python train.py --router_score="softmax" --normalize_top_k=true --balance_bias=false --norm_eps=1e-05 --max_steps=8394
Below are experts of layer 4 (counted from 0) of a mixture-of-experts language model. Rows are named router (the router's row for the expert), down (a neuron's output weights, with its number) and show model dimensions 0-127. Each number is 200 + 30 x the weight over its row's rms, rounded and kept within 0 to 999.
After each expert's rows: a language model's description of what the expert responds to. This comes from a sample of Wikipedia text that the model never trained on.

# expert 16
router,248,190,192,187,193,222,246,197,213,244,209,199,196,220,214,186,233,172,249,195,258,162,229,205,200,180,166,232,226,141,184,192,170,246,238,196,202,207,162,213,219,170,181,183,193,158,225,198,210,204,205,223,184,217,153,203,233,156,201,179,268,217,222,247,175,179,205,175,174,198,250,193,223,224,223,204,202,227,144,237,193,199,208,180,225,187,180,174,218,179,176,156,199,235,233,169,244,168,208,206,189,114,270,267,222,140,228,196,209,188,191,213,134,238,204,177,170,223,206,236,199,136,166,235,211,159,208,161
down0,219,200,206,190,118,242,173,174,135,171,152,201,158,220,237,205,181,226,192,196,197,209,189,181,210,200,216,253,158,238,176,222,195,171,206,238,192,150,157,177,175,184,197,209,150,188,228,175,155,239,201,152,281,174,169,225,141,159,168,208,201,223,193,208,197,199,171,180,198,249,214,181,165,198,168,150,202,200,150,163,204,216,212,205,203,207,202,152,177,195,191,191,182,209,218,146,185,249,126,215,223,254,243,211,232,229,209,197,210,210,198,147,174,205,206,243,237,211,245,176,209,205,182,189,247,176,222,161
down1,169,199,212,221,231,219,224,160,231,167,136,190,202,189,150,183,198,196,189,215,225,170,205,245,149,220,168,181,214,248,191,165,214,214,224,207,224,180,206,224,248,217,206,168,185,223,187,225,187,261,199,188,182,162,234,181,141,135,140,180,206,197,162,202,188,241,181,180,144,161,183,175,135,164,204,188,217,226,183,225,267,234,236,162,219,209,200,210,220,158,140,204,218,183,205,183,180,205,201,142,198,168,203,231,218,240,235,179,264,220,218,200,223,176,190,147,183,191,169,211,240,187,226,155,158,227,172,156
down2,182,238,249,180,217,268,199,241,207,171,225,214,178,178,226,253,232,205,185,202,151,225,215,168,163,212,195,218,227,305,193,250,180,171,181,216,231,174,215,230,202,216,228,163,186,183,200,231,190,175,186,180,191,223,181,177,169,250,226,216,173,224,189,236,249,190,203,189,210,216,199,214,185,232,221,161,219,202,189,196,274,208,198,172,222,170,165,204,207,218,227,226,242,248,236,223,228,206,196,173,195,265,200,170,186,164,248,239,192,238,252,259,167,206,208,245,231,227,215,187,151,231,168,159,185,194,238,161
It responds to: -ing suffix and of. Suffix pieces ending words, chiefly -ing, plus the word of after nouns, as in Board'ing', Scout'ing', st'age', chapel 'of'.

# expert 15
router,237,190,196,184,198,182,191,201,244,254,187,237,240,218,216,139,233,156,183,192,163,204,212,209,184,218,170,244,192,221,158,204,150,187,200,224,231,196,188,201,241,204,181,160,149,206,226,178,190,273,185,166,183,165,183,174,271,219,241,183,188,218,204,246,214,149,210,205,188,148,214,187,222,227,152,194,173,284,202,157,223,167,168,182,243,170,229,149,229,208,232,234,168,224,209,185,253,208,183,187,182,191,237,235,185,166,208,203,168,213,202,208,199,233,192,149,197,139,221,199,152,197,156,185,238,200,228,156
down0,208,197,192,211,199,251,201,158,135,174,262,161,163,178,230,223,174,219,154,217,197,160,194,200,229,176,174,234,202,183,228,152,255,151,184,154,216,187,210,180,174,144,224,220,199,203,208,171,210,157,228,187,168,264,208,185,234,220,222,210,153,251,193,230,188,237,207,201,254,228,246,185,223,203,178,181,207,179,216,187,279,161,194,188,277,235,213,204,218,249,194,183,212,246,191,179,192,193,211,230,228,190,269,226,210,185,226,164,195,215,172,141,223,195,176,210,201,215,217,203,253,204,196,152,210,166,178,231
down1,152,218,211,196,201,190,183,163,274,220,216,214,284,176,177,127,140,201,209,233,189,232,181,213,166,174,235,238,201,177,235,168,245,187,218,231,211,187,204,227,165,191,164,218,169,148,163,189,223,187,181,198,156,219,214,246,198,241,189,153,167,206,186,182,200,210,200,186,205,176,212,174,207,192,243,160,180,269,194,241,157,150,174,202,184,190,212,161,218,236,198,222,211,210,179,193,204,174,204,230,171,217,183,196,165,213,226,195,248,225,183,198,164,184,221,252,166,254,234,191,197,197,238,147,286,217,182,219
down2,211,136,238,235,205,205,228,173,225,191,202,230,195,187,195,222,214,196,208,140,178,207,205,228,217,202,255,191,148,212,167,207,228,225,222,207,179,255,193,224,192,185,219,162,224,191,267,192,211,184,120,202,170,212,178,215,184,222,213,211,147,131,243,170,197,262,231,206,169,257,164,168,172,252,150,208,208,199,209,176,206,192,185,215,194,259,227,154,198,193,225,217,173,179,192,262,204,204,231,217,182,155,137,214,217,180,223,189,257,207,167,199,209,173,158,178,187,230,220,229,187,275,245,185,187,195,202,213
It responds to: Word-initial prefixes, CJK bytes. Opening prefix pieces of lowercase words after articles or conjunctions, like ex, ind, rel, sub, plus first bytes of Chinese or Arabic characters.

# expert 11
router,266,161,204,191,127,201,225,173,258,223,227,182,189,219,247,150,222,197,221,177,193,181,201,223,217,216,156,229,198,122,226,172,179,182,225,200,149,200,205,149,237,215,185,184,200,192,230,149,195,236,198,169,214,224,189,223,230,205,188,160,217,204,245,221,219,218,209,173,170,197,193,210,206,188,228,196,187,218,184,241,234,170,187,218,252,234,193,159,219,191,199,190,223,220,215,205,261,174,171,226,168,165,266,209,213,161,233,168,209,216,180,234,180,234,183,179,183,188,222,269,192,147,158,245,244,134,249,181
down0,188,189,239,210,187,193,234,185,161,196,196,224,182,205,185,174,232,215,211,226,251,176,173,191,202,231,203,198,209,161,186,169,260,229,183,229,248,268,238,215,196,151,208,165,219,154,138,213,200,183,195,249,239,209,206,216,207,246,184,192,143,202,202,178,202,227,195,190,256,165,213,187,217,164,156,201,206,196,116,177,237,168,178,212,218,179,172,211,236,222,219,151,217,220,224,205,146,215,164,178,160,247,191,187,241,255,174,159,251,185,181,156,149,188,211,246,191,237,188,176,211,205,239,223,222,249,197,149
down1,161,248,190,179,219,191,262,240,174,196,211,240,241,181,210,246,230,155,224,236,155,208,198,160,169,221,156,242,176,204,133,211,224,214,167,190,213,201,136,193,214,148,195,169,192,195,209,252,195,169,177,227,215,179,200,176,238,190,171,196,267,199,139,223,214,226,197,169,177,217,202,204,197,216,229,196,173,231,154,193,163,186,176,248,204,213,225,153,223,225,158,216,171,171,196,170,230,225,193,225,209,194,173,156,150,204,166,191,147,232,200,212,156,154,181,168,219,212,182,189,242,162,165,196,262,233,194,248
down2,192,223,206,172,206,188,161,221,254,148,201,169,197,192,263,205,127,181,221,209,219,164,192,246,175,207,195,213,192,202,161,126,158,163,202,186,175,168,178,145,224,202,206,222,234,216,194,184,214,239,193,211,194,209,173,184,131,168,242,127,193,167,261,252,231,204,193,219,214,268,224,196,174,188,217,216,229,183,185,186,164,171,212,187,205,194,119,136,216,198,179,246,192,177,189,182,216,203,182,232,219,219,214,212,186,195,211,211,211,231,207,215,227,150,159,170,221,203,232,195,245,169,188,196,186,178,225,273
It responds to: Prepositions and label colons. Prepositions after a verb or noun, especially of, in, on, by, for, as in member of, directed by; also colons after infobox labels like Died:.

# expert 44
router,242,201,208,175,138,202,233,210,220,232,225,222,229,251,168,192,257,157,247,166,239,190,217,190,168,210,156,221,196,169,221,205,183,189,201,209,163,213,230,199,259,186,184,182,202,219,211,156,214,227,245,205,221,224,171,170,228,198,197,208,208,186,229,192,230,170,252,135,220,193,174,164,168,197,220,204,212,253,147,204,177,187,192,186,232,158,212,174,256,151,224,240,213,208,228,172,193,221,189,215,135,185,229,193,228,192,253,133,186,188,165,197,155,235,229,142,224,201,216,205,139,214,172,181,174,147,155,177
down1,229,205,191,161,214,165,235,224,227,203,170,238,169,181,161,123,220,206,207,207,198,228,222,231,165,248,197,239,257,179,182,185,233,221,212,202,232,204,256,194,197,168,193,180,183,198,193,202,162,191,191,174,220,133,172,189,210,284,168,196,167,178,190,206,161,255,186,169,133,230,173,208,228,213,184,214,222,227,213,237,235,144,152,177,179,178,223,227,161,227,195,231,202,203,211,222,253,138,246,207,189,202,178,186,236,192,204,216,173,207,161,230,176,169,214,233,190,199,228,252,187,255,170,255,203,230,239,223
down2,218,190,202,202,246,183,230,198,185,198,238,220,166,198,226,204,168,243,129,176,229,148,196,199,240,185,224,164,217,184,200,230,207,192,188,225,224,210,204,134,224,229,273,203,196,218,173,189,211,208,232,235,195,257,201,214,220,250,198,280,207,186,196,196,188,178,217,180,127,178,206,147,171,222,254,171,182,221,201,216,186,169,180,215,192,200,188,241,163,196,217,211,260,190,169,186,193,208,227,241,178,182,188,141,160,179,187,195,177,213,201,190,248,172,144,145,229,144,254,224,245,200,248,225,181,188,191,248
down3,169,186,229,181,246,212,160,158,178,187,253,176,142,224,202,232,249,159,247,207,182,184,203,184,210,181,213,249,237,229,182,200,216,153,196,206,260,246,253,209,211,202,223,170,216,231,160,190,154,222,262,223,169,201,198,201,192,166,188,193,224,197,161,171,217,201,150,206,263,216,158,157,194,218,210,165,245,184,190,211,218,175,181,162,175,177,185,196,141,242,180,193,254,166,187,217,212,136,197,232,167,188,171,190,222,209,169,194,155,156,181,241,200,224,148,215,177,232,210,241,155,219,195,213,202,205,141,179
It responds to: Sentence and list starts. Sentence-final periods, list-item dashes at line start, and sentence-opening words such as The, It, In.

# expert 12
router,219,171,182,199,206,174,255,213,221,189,164,179,228,228,194,149,205,195,220,167,201,231,193,184,204,200,133,241,222,197,190,236,204,164,185,204,198,163,205,234,228,250,193,145,163,184,270,192,214,272,208,208,197,196,137,205,228,159,170,170,208,202,240,238,239,179,226,236,159,168,191,174,190,155,190,181,198,208,152,171,259,217,199,175,238,238,167,178,242,168,170,198,233,228,266,232,213,243,172,242,164,170,239,227,195,153,198,147,279,173,195,212,196,209,203,161,187,192,199,192,220,189,179,215,231,197,217,203
down0,214,219,153,186,176,226,238,257,228,170,247,211,216,164,230,275,215,216,215,184,210,211,215,195,247,226,173,209,269,236,202,201,236,173,175,234,204,224,225,208,188,195,202,193,216,228,202,167,185,211,180,212,197,212,192,173,212,244,215,119,154,212,175,227,237,198,187,198,210,181,194,191,178,228,203,194,166,265,215,237,280,219,189,238,169,168,233,204,193,235,212,163,178,196,146,220,179,262,213,198,162,205,184,197,319,213,188,231,177,194,248,195,210,202,155,210,227,181,166,182,189,210,180,218,207,199,251,214
down1,232,272,184,234,224,217,228,208,181,171,152,201,146,210,277,193,183,189,224,201,205,196,239,181,178,253,220,198,213,243,166,203,201,168,214,148,180,195,208,158,174,184,170,198,173,203,235,179,205,215,199,230,241,182,200,200,132,137,244,200,200,191,123,158,181,192,207,181,213,168,223,190,203,231,220,255,217,246,166,207,179,168,155,221,158,189,169,183,162,162,189,203,180,190,174,172,176,237,211,144,189,190,212,169,241,195,263,213,182,209,214,218,179,240,220,165,209,232,179,166,217,196,213,218,168,207,116,219
down2,188,200,146,238,173,162,198,151,179,207,233,142,185,234,251,224,248,152,192,187,223,200,233,269,158,224,206,158,225,234,176,163,243,170,122,197,200,242,174,178,216,195,184,226,241,247,210,214,168,193,222,190,232,227,221,165,246,230,164,219,150,194,229,215,198,204,212,189,206,259,238,179,191,230,159,212,210,191,176,222,195,188,194,235,224,236,152,148,202,260,223,252,180,247,219,191,187,180,216,239,186,206,198,192,164,213,241,223,193,196,149,157,240,199,202,184,250,203,214,215,208,228,153,183,199,187,187,186
It responds to: Proper-name starts, foreign. First or inner pieces of personal and place names, often Slavic, Germanic or Asian, such as Gre-gor, Gre-ece, Bel-grade, Arzber-g-er.

# expert 18
router,235,226,195,166,148,167,240,192,217,244,260,209,215,250,192,180,193,173,213,148,225,178,207,199,204,204,165,233,173,164,211,181,177,202,247,225,183,211,224,210,225,209,176,161,189,218,199,191,173,189,256,208,239,241,151,197,237,193,179,208,212,156,244,250,276,191,202,196,201,197,219,191,191,214,181,249,177,223,216,219,199,166,157,141,243,200,213,186,249,170,181,202,211,234,264,166,251,193,162,179,155,193,228,191,236,185,242,124,203,225,191,218,163,245,224,187,181,209,184,230,191,125,184,198,238,192,219,170
down1,200,164,215,210,230,236,159,213,194,220,148,203,170,235,182,200,136,197,180,206,160,204,181,183,206,163,169,192,248,189,175,217,182,219,201,209,196,218,251,192,137,174,158,208,193,210,234,198,145,200,231,186,194,147,201,213,274,214,194,242,210,196,182,179,241,193,247,218,249,197,206,150,275,199,175,228,143,184,174,184,251,213,202,175,207,278,206,193,195,229,178,136,222,202,190,205,188,176,254,223,195,205,206,182,194,184,172,174,221,171,180,134,105,190,205,188,239,228,196,229,200,183,222,220,218,212,172,221
down2,192,228,210,209,211,191,209,202,179,225,212,163,258,161,177,193,166,200,152,170,213,198,161,193,158,211,218,175,158,189,166,196,242,199,224,197,163,211,191,189,157,196,237,183,147,211,190,192,248,150,174,163,198,159,169,154,149,218,178,158,157,157,238,226,206,230,255,244,209,200,171,228,254,184,173,199,155,215,170,211,263,167,187,199,178,178,184,156,206,150,180,162,176,202,154,206,182,185,239,239,166,238,197,233,168,191,178,196,182,236,155,199,179,173,251,214,172,161,157,172,198,143,155,220,166,218,233,215
down3,141,167,194,172,173,228,233,207,209,191,210,240,188,253,227,237,232,233,199,174,187,227,173,154,271,192,197,239,191,204,192,208,229,211,213,228,151,206,175,157,186,167,248,186,210,167,263,233,204,231,212,198,221,249,207,148,226,245,210,174,176,230,176,163,283,213,173,189,180,150,234,207,205,235,201,214,205,224,185,212,262,176,156,165,201,187,188,166,212,194,215,183,197,184,192,163,201,234,224,216,161,187,205,187,259,140,213,162,217,163,195,228,191,245,189,239,205,176,183,158,227,177,225,216,174,175,185,128
It responds to: Periods and acronym letters. Sentence-final periods and final capital letters of acronyms and codes, such as USG-S, G-B, RT-T, plus the words by, due, before, after.

# expert 37
router,192,180,188,225,200,164,251,216,232,282,166,194,171,224,215,203,245,229,247,177,253,156,237,190,193,185,142,222,213,232,211,210,203,214,203,227,231,162,181,248,264,184,197,203,184,248,261,205,201,259,213,214,163,136,190,208,214,209,192,169,200,209,233,229,208,183,223,159,152,150,241,176,171,179,193,206,206,251,194,227,205,156,185,177,206,185,217,141,226,155,231,190,248,214,218,146,195,183,175,198,199,185,240,190,166,193,207,176,267,174,216,149,186,187,229,139,235,223,196,232,212,180,205,185,175,202,201,190
down0,161,183,169,168,219,204,150,164,210,212,199,177,168,214,234,230,223,161,236,218,226,185,149,236,220,198,147,200,152,203,164,170,193,216,204,175,264,205,196,169,193,226,152,185,154,188,182,165,207,173,189,161,207,185,177,167,229,181,234,192,198,205,207,193,192,188,176,210,218,219,198,196,104,233,203,190,271,202,193,184,118,232,206,202,216,254,253,187,160,258,217,183,215,198,184,149,189,206,186,202,195,187,183,220,208,204,189,216,231,293,162,239,207,235,243,169,217,226,223,188,223,238,260,224,214,221,208,194
down1,200,206,223,198,226,147,197,192,272,225,192,221,159,180,148,147,179,246,221,246,204,207,223,190,183,228,225,220,187,177,185,188,249,188,229,258,233,186,226,210,178,143,196,190,247,164,181,265,195,169,229,182,218,232,204,195,180,169,266,175,236,204,230,177,183,196,240,173,226,225,169,204,212,112,204,202,187,231,246,214,174,188,239,239,184,188,180,202,217,193,162,212,147,202,202,216,233,175,203,192,214,186,250,176,205,155,168,198,170,229,190,178,190,195,199,158,190,145,219,180,215,275,182,196,255,220,148,214
down2,199,208,205,148,234,185,185,160,175,229,187,233,135,172,237,189,190,191,167,158,149,160,204,218,234,213,193,164,177,225,194,223,234,209,185,231,167,220,165,153,214,187,181,199,203,239,187,187,186,190,196,200,187,163,251,223,209,215,199,172,230,203,208,170,180,161,204,244,272,198,222,250,232,159,129,212,224,145,188,221,159,270,250,192,234,174,207,187,155,140,177,236,154,220,242,189,198,226,234,246,190,169,231,210,188,184,143,198,217,207,181,201,188,229,183,219,243,127,218,222,207,195,197,210,195,225,178,161
It responds to: Mid-word stems, table rules. Stem pieces before verb endings, such as exch-ang-ed, chall-eng-ed, Ann-ivers-ary, plus markdown table divider rows in election tables.

# expert 7
router,271,188,178,168,200,143,173,190,191,199,190,216,173,289,209,205,229,172,202,171,247,205,196,199,151,218,209,216,247,164,240,169,179,216,209,189,119,201,159,176,208,169,137,198,193,219,227,186,184,200,189,224,152,213,186,202,248,224,211,181,230,190,210,183,185,154,169,157,219,173,208,226,176,173,210,200,221,234,158,160,191,197,208,218,207,216,200,179,182,187,191,195,229,291,234,182,220,196,181,193,201,138,233,185,193,202,221,180,171,214,192,150,126,190,211,139,224,148,230,258,172,218,175,221,213,178,224,183
down0,167,191,207,207,234,211,190,206,208,170,181,249,153,269,206,209,237,189,197,147,173,225,195,157,172,204,199,190,244,260,161,180,167,170,254,166,207,223,205,251,241,215,166,182,238,243,173,170,203,214,225,202,201,227,219,231,138,164,194,232,206,214,181,160,206,210,178,185,196,252,210,176,206,177,263,204,201,190,223,221,210,175,214,231,175,214,168,237,195,191,151,224,175,165,231,208,224,205,232,156,206,215,230,160,186,196,191,192,139,204,212,204,184,224,175,230,256,229,116,213,153,235,241,171,219,133,167,206
down1,205,265,191,245,245,193,218,209,171,234,161,209,201,140,217,223,187,197,184,191,197,171,142,254,183,189,211,190,210,241,208,212,159,201,125,204,209,228,225,195,173,160,188,167,129,187,245,164,211,215,231,215,185,243,169,239,203,217,197,234,192,191,207,171,258,268,221,189,167,173,169,204,189,231,172,241,198,194,233,190,163,192,218,197,162,180,218,156,241,233,191,232,158,229,229,162,211,170,158,172,218,189,216,205,202,204,185,169,226,145,213,181,185,196,250,131,137,190,247,164,185,234,211,166,216,214,210,198
down2,216,205,219,231,158,176,205,178,189,191,152,191,239,175,221,225,211,229,241,190,172,234,238,200,149,237,176,208,158,217,172,157,206,163,197,198,214,147,156,180,236,256,192,185,248,202,206,153,200,169,202,222,245,256,170,254,178,228,201,144,168,176,197,221,211,216,206,198,235,251,218,206,194,158,222,237,224,202,165,176,247,216,206,168,170,231,185,150,199,248,182,221,211,255,257,233,230,219,231,172,194,137,221,244,212,224,176,222,179,244,202,200,214,192,203,159,246,202,222,187,212,133,225,202,197,252,172,208
It responds to: Vowel-led name pieces. Short vowel-initial pieces inside names and Romance or Latin words, such as ic in Félicité, is in Louis, a in Monika.

# expert 2
router,243,121,202,196,204,159,179,200,222,209,224,200,209,223,166,177,204,178,229,185,231,172,215,182,176,217,127,251,216,148,199,240,208,220,223,192,164,181,199,208,234,219,177,152,174,182,204,156,198,204,256,185,226,257,163,168,220,157,215,172,162,169,214,186,193,164,197,201,183,175,191,224,221,178,196,183,156,232,199,170,184,153,190,201,281,166,200,184,212,209,177,158,231,223,259,198,203,174,170,190,201,175,273,235,215,156,203,175,261,257,187,181,191,235,203,173,197,175,151,224,229,137,212,232,207,203,195,161
down0,151,223,198,186,253,178,204,160,191,188,187,220,189,201,165,173,198,178,185,141,197,224,191,201,140,169,234,222,163,176,192,202,182,192,233,249,203,202,245,192,233,231,245,166,196,186,209,195,196,198,169,205,196,231,187,227,182,197,173,215,234,235,158,192,262,222,162,177,141,188,237,234,232,148,186,168,148,213,246,200,226,284,185,220,238,187,257,180,146,208,180,213,230,172,224,214,211,207,122,233,190,237,186,207,198,152,178,154,185,196,225,202,213,172,191,168,150,159,198,228,156,193,164,220,183,214,155,164
down1,206,259,246,200,192,156,187,231,196,209,245,211,255,217,233,173,213,195,143,198,181,252,216,132,241,190,157,196,159,226,198,144,202,134,203,171,187,235,227,213,205,146,206,267,196,224,229,192,233,135,262,209,243,198,222,204,168,198,188,159,250,242,213,247,220,185,192,184,180,168,227,206,200,244,200,219,242,199,185,251,210,187,205,148,201,168,202,184,201,198,219,171,197,201,204,221,164,185,224,181,202,201,176,194,197,234,231,194,221,218,139,156,212,197,210,202,167,227,205,249,242,223,211,235,141,193,214,158
down2,194,191,219,158,175,173,205,245,238,211,203,190,171,177,189,198,153,239,235,166,213,206,193,246,156,189,193,232,173,190,162,182,237,163,212,221,251,194,173,248,182,163,208,273,210,203,200,125,258,180,245,230,222,196,159,209,241,214,206,263,194,196,186,211,215,194,198,161,214,190,177,198,187,144,214,178,133,218,182,195,219,240,148,142,135,206,206,223,238,241,201,196,184,201,157,219,213,189,243,222,197,177,201,179,205,200,169,229,156,188,181,252,259,177,184,215,154,187,207,204,246,180,219,178,158,165,188,170
It responds to: Mid-word m pieces. Word-internal pieces, mostly m, met, med, hed, att, inside names and rare words, such as Sanre-m-o, Tal-m-udic, Runny-med-e; also decimal digits.

# expert 38
router,237,201,242,189,188,201,213,224,208,201,224,230,182,235,206,167,257,136,254,174,189,247,183,191,203,216,151,218,196,215,251,224,174,258,182,246,221,207,214,165,219,235,201,150,181,230,189,171,254,238,215,210,233,195,151,235,226,229,235,217,251,217,262,221,278,140,248,209,180,165,219,211,202,191,196,199,191,235,162,252,222,179,169,181,239,174,181,180,229,190,212,193,203,221,225,228,204,187,195,191,180,176,247,208,185,194,211,232,218,183,130,154,181,232,205,146,211,206,218,233,181,164,150,181,189,202,211,167
down0,255,198,219,189,197,141,230,215,201,271,219,203,149,186,227,226,198,212,184,185,237,185,183,226,226,232,205,178,189,213,173,220,197,176,206,202,172,243,200,165,200,198,169,229,190,228,134,165,229,166,178,205,231,231,211,186,181,190,174,186,257,237,267,192,234,189,229,199,185,195,196,195,176,203,201,167,186,165,232,251,164,184,164,191,287,212,209,216,138,214,168,197,190,228,172,260,157,191,177,147,169,197,174,126,189,231,210,189,178,263,243,161,213,159,174,195,172,197,178,213,245,206,212,178,185,197,174,258
down1,174,140,172,184,200,223,244,175,193,181,169,191,203,197,202,233,224,176,207,196,192,217,274,165,260,204,183,201,186,153,235,171,208,245,189,182,208,204,248,211,206,191,259,206,233,217,216,133,234,210,231,209,157,153,205,145,198,187,238,217,240,218,224,227,149,156,234,203,220,207,203,200,219,195,213,200,203,210,215,232,150,182,237,253,171,211,178,216,221,140,227,187,180,150,218,206,172,147,210,234,136,200,188,181,184,217,171,204,192,234,199,181,168,150,130,141,200,174,198,215,198,210,251,156,189,157,164,208
down2,146,216,197,243,183,179,230,201,187,218,151,203,266,216,190,243,245,212,165,175,182,160,236,248,183,237,227,223,228,201,172,180,197,232,214,221,214,192,205,210,208,222,215,180,160,219,165,177,194,166,163,209,166,144,134,236,187,208,204,171,192,185,225,184,235,208,201,208,206,194,240,145,197,220,253,182,222,213,249,204,219,245,202,233,221,224,164,229,174,209,145,249,167,202,223,209,203,180,235,202,175,209,244,183,130,247,146,162,204,224,194,248,143,234,238,182,216,173,220,211,143,236,172,212,193,223,243,169
It responds to: Common content words. Whole common words, often capitalized, such as first, two, South, United, John, film, usually following the or a, often in sports contexts.

# expert 59
router,230,206,179,147,195,190,206,202,186,210,161,211,191,231,226,156,230,191,187,190,213,217,229,178,158,232,178,225,221,188,223,240,215,220,205,216,216,128,185,245,232,181,145,198,175,218,210,141,151,204,176,204,164,232,178,202,253,199,225,237,243,179,204,214,228,161,203,175,188,185,260,151,180,187,225,204,210,260,243,169,179,110,187,192,228,185,173,179,208,171,205,217,202,246,212,214,253,164,181,158,151,147,235,178,193,248,208,212,228,218,226,194,197,224,211,165,168,135,170,220,193,172,190,176,216,149,181,148
down1,164,200,179,259,202,242,180,236,214,208,196,225,208,138,203,189,152,268,236,242,106,231,193,241,227,197,160,195,200,178,235,261,219,184,210,206,175,201,232,190,191,166,179,225,228,190,219,214,186,219,171,158,211,149,162,249,164,215,187,237,179,172,226,240,158,230,176,206,166,234,225,214,228,158,227,191,172,186,179,127,217,252,197,188,186,176,145,169,213,173,197,163,181,190,223,200,200,183,243,197,227,196,179,168,188,246,172,193,202,184,240,219,236,203,165,254,217,208,208,225,204,211,264,223,217,185,175,209
down2,232,221,244,209,149,281,230,190,200,184,159,191,220,173,238,222,272,187,243,172,204,172,193,181,178,165,226,187,158,193,263,199,188,167,178,179,138,169,243,146,197,243,199,185,190,209,234,187,178,171,211,183,215,191,194,195,173,174,200,211,160,189,163,217,226,191,227,198,205,190,166,237,211,207,178,202,197,241,255,199,163,196,261,236,167,152,200,186,170,219,199,251,143,216,171,183,214,193,207,210,230,225,144,246,273,152,184,224,228,189,170,218,211,172,172,209,159,186,195,240,215,198,215,203,219,148,220,166
down3,220,239,219,215,243,206,175,181,227,236,251,139,201,207,183,173,209,221,167,214,176,238,182,123,205,194,197,157,162,145,174,167,174,182,190,210,143,167,173,208,161,222,182,199,224,180,158,210,232,167,226,184,201,248,211,177,177,235,181,187,176,186,242,188,201,206,188,219,191,213,230,210,220,236,177,234,161,197,191,196,130,196,209,121,222,171,225,209,181,249,179,187,153,157,206,185,181,141,217,196,179,233,119,196,186,230,180,209,222,146,217,266,192,207,189,227,173,154,224,216,204,246,187,166,225,166,203,216
It responds to: Mid-word stem pieces. Middle stem fragments before endings like -ion, -ive, -ed: ess, ens, ict, act, reg, mon, as in sessions, Census, restriction.

# expert 27
router,252,147,177,192,156,183,215,228,218,201,239,212,193,237,190,192,211,180,223,149,211,183,210,218,194,243,132,223,205,190,203,177,206,242,226,175,154,172,195,199,218,191,183,148,162,205,197,138,187,215,186,178,230,211,172,184,218,205,189,182,205,217,219,216,225,151,226,149,171,154,198,166,236,188,194,195,211,207,173,222,253,185,153,150,260,198,208,158,216,173,235,221,217,220,226,172,271,146,177,201,177,174,251,196,236,132,241,192,216,174,232,213,169,242,212,182,198,183,255,252,196,145,161,195,224,153,209,175
down0,155,223,236,248,165,232,206,236,175,151,229,207,200,277,207,228,217,231,205,171,152,260,212,192,215,203,151,187,185,247,178,200,201,224,167,162,182,149,257,175,156,202,237,200,198,172,219,234,134,158,180,194,184,161,177,197,176,206,213,184,183,246,207,233,183,191,233,262,205,151,210,181,259,225,181,188,160,172,200,166,171,168,193,206,177,205,181,231,220,176,173,155,172,204,192,210,190,243,228,196,217,190,194,198,221,156,195,228,204,189,201,150,220,171,194,255,280,169,209,178,228,175,244,226,210,160,195,192
down1,201,184,173,150,208,154,203,230,173,180,193,177,221,178,190,184,181,217,234,208,152,173,147,166,223,228,182,185,222,205,227,214,162,124,218,209,201,230,227,186,256,196,239,237,212,244,271,216,213,194,199,212,235,183,174,240,182,196,183,174,134,193,153,203,198,178,167,203,200,177,180,168,249,205,227,160,230,160,171,218,177,225,222,143,206,236,226,178,222,221,245,221,183,171,152,230,224,196,251,246,190,172,188,165,212,255,213,231,226,216,267,222,209,173,206,155,174,231,186,226,258,179,241,187,174,175,238,202
down2,215,248,201,207,132,223,216,239,240,196,226,156,250,194,119,195,178,168,254,171,185,218,192,167,235,153,218,176,235,196,189,185,238,155,184,166,217,153,198,213,236,154,207,201,179,231,216,162,226,200,202,169,178,214,191,194,197,228,197,268,207,202,228,144,146,161,175,199,208,155,184,209,147,199,174,164,229,167,184,155,225,197,196,177,233,206,145,191,171,230,204,193,160,212,200,172,204,218,149,210,209,215,213,221,216,159,173,241,193,168,232,236,178,201,204,233,194,215,206,229,238,284,223,167,172,210,235,180
It responds to: Prepositions and conjunctions. Function words after a verb or clause, such as to, with, that, as, from, than, while.

# expert 5
router,194,182,173,165,174,177,181,191,241,230,201,195,204,240,224,155,236,200,230,240,206,233,217,189,174,232,214,249,216,198,214,180,152,238,221,196,192,210,156,135,233,186,125,184,215,221,239,226,215,175,184,182,257,214,224,247,230,182,200,237,264,193,228,226,219,171,208,198,206,180,235,221,162,217,213,232,202,226,165,223,197,183,179,155,241,188,167,171,292,179,191,224,193,228,239,178,248,191,201,179,221,156,240,210,187,226,244,222,187,189,210,211,187,228,224,145,223,231,219,236,142,168,157,236,162,159,201,172
down0,153,144,162,228,201,261,220,217,241,228,223,208,245,218,166,167,226,262,217,234,188,226,158,232,230,208,203,158,224,177,168,207,181,135,241,199,228,186,252,165,221,208,227,175,154,231,161,232,182,212,194,205,212,169,216,184,187,148,251,215,233,198,181,196,169,216,176,212,186,218,266,222,154,166,177,163,258,168,215,167,229,205,155,186,183,173,205,197,187,215,198,208,219,194,255,234,201,225,190,208,150,197,224,250,171,200,164,170,203,177,188,209,148,235,194,138,196,196,227,220,229,171,231,237,228,164,207,221
down1,266,242,293,209,175,172,215,173,173,187,201,205,215,199,239,179,186,166,197,233,190,267,187,176,190,198,175,242,235,156,209,143,208,185,144,157,187,187,230,228,196,155,214,231,216,228,201,189,211,210,194,181,240,230,194,228,232,174,210,201,254,250,203,204,231,203,226,175,212,142,197,188,210,208,218,144,222,160,196,177,133,217,175,225,234,192,230,156,137,170,199,140,231,241,170,279,180,239,235,213,216,166,161,201,211,236,212,194,186,202,202,218,208,155,179,190,222,216,200,214,208,185,196,160,231,188,190,204
down2,212,186,165,176,188,234,234,191,183,216,236,162,248,233,217,220,205,237,181,198,139,238,184,122,171,230,207,178,220,236,177,224,208,273,246,183,179,168,191,244,171,213,243,164,206,170,204,247,194,209,192,177,152,180,245,210,221,214,169,185,230,165,159,204,196,167,216,169,216,184,214,219,195,232,183,194,208,252,263,228,176,190,212,163,163,214,149,203,204,231,210,225,186,164,236,200,160,223,270,214,221,187,224,201,204,122,220,210,200,202,208,239,174,191,197,214,196,227,158,198,127,242,159,248,189,210,188,217
It responds to: Noun-ending suffixes, institution names. Noun suffixes closing a word, like -ation, -ion, -ity, -ary, as in Occupation, Population, nation; also University, League, City, Party.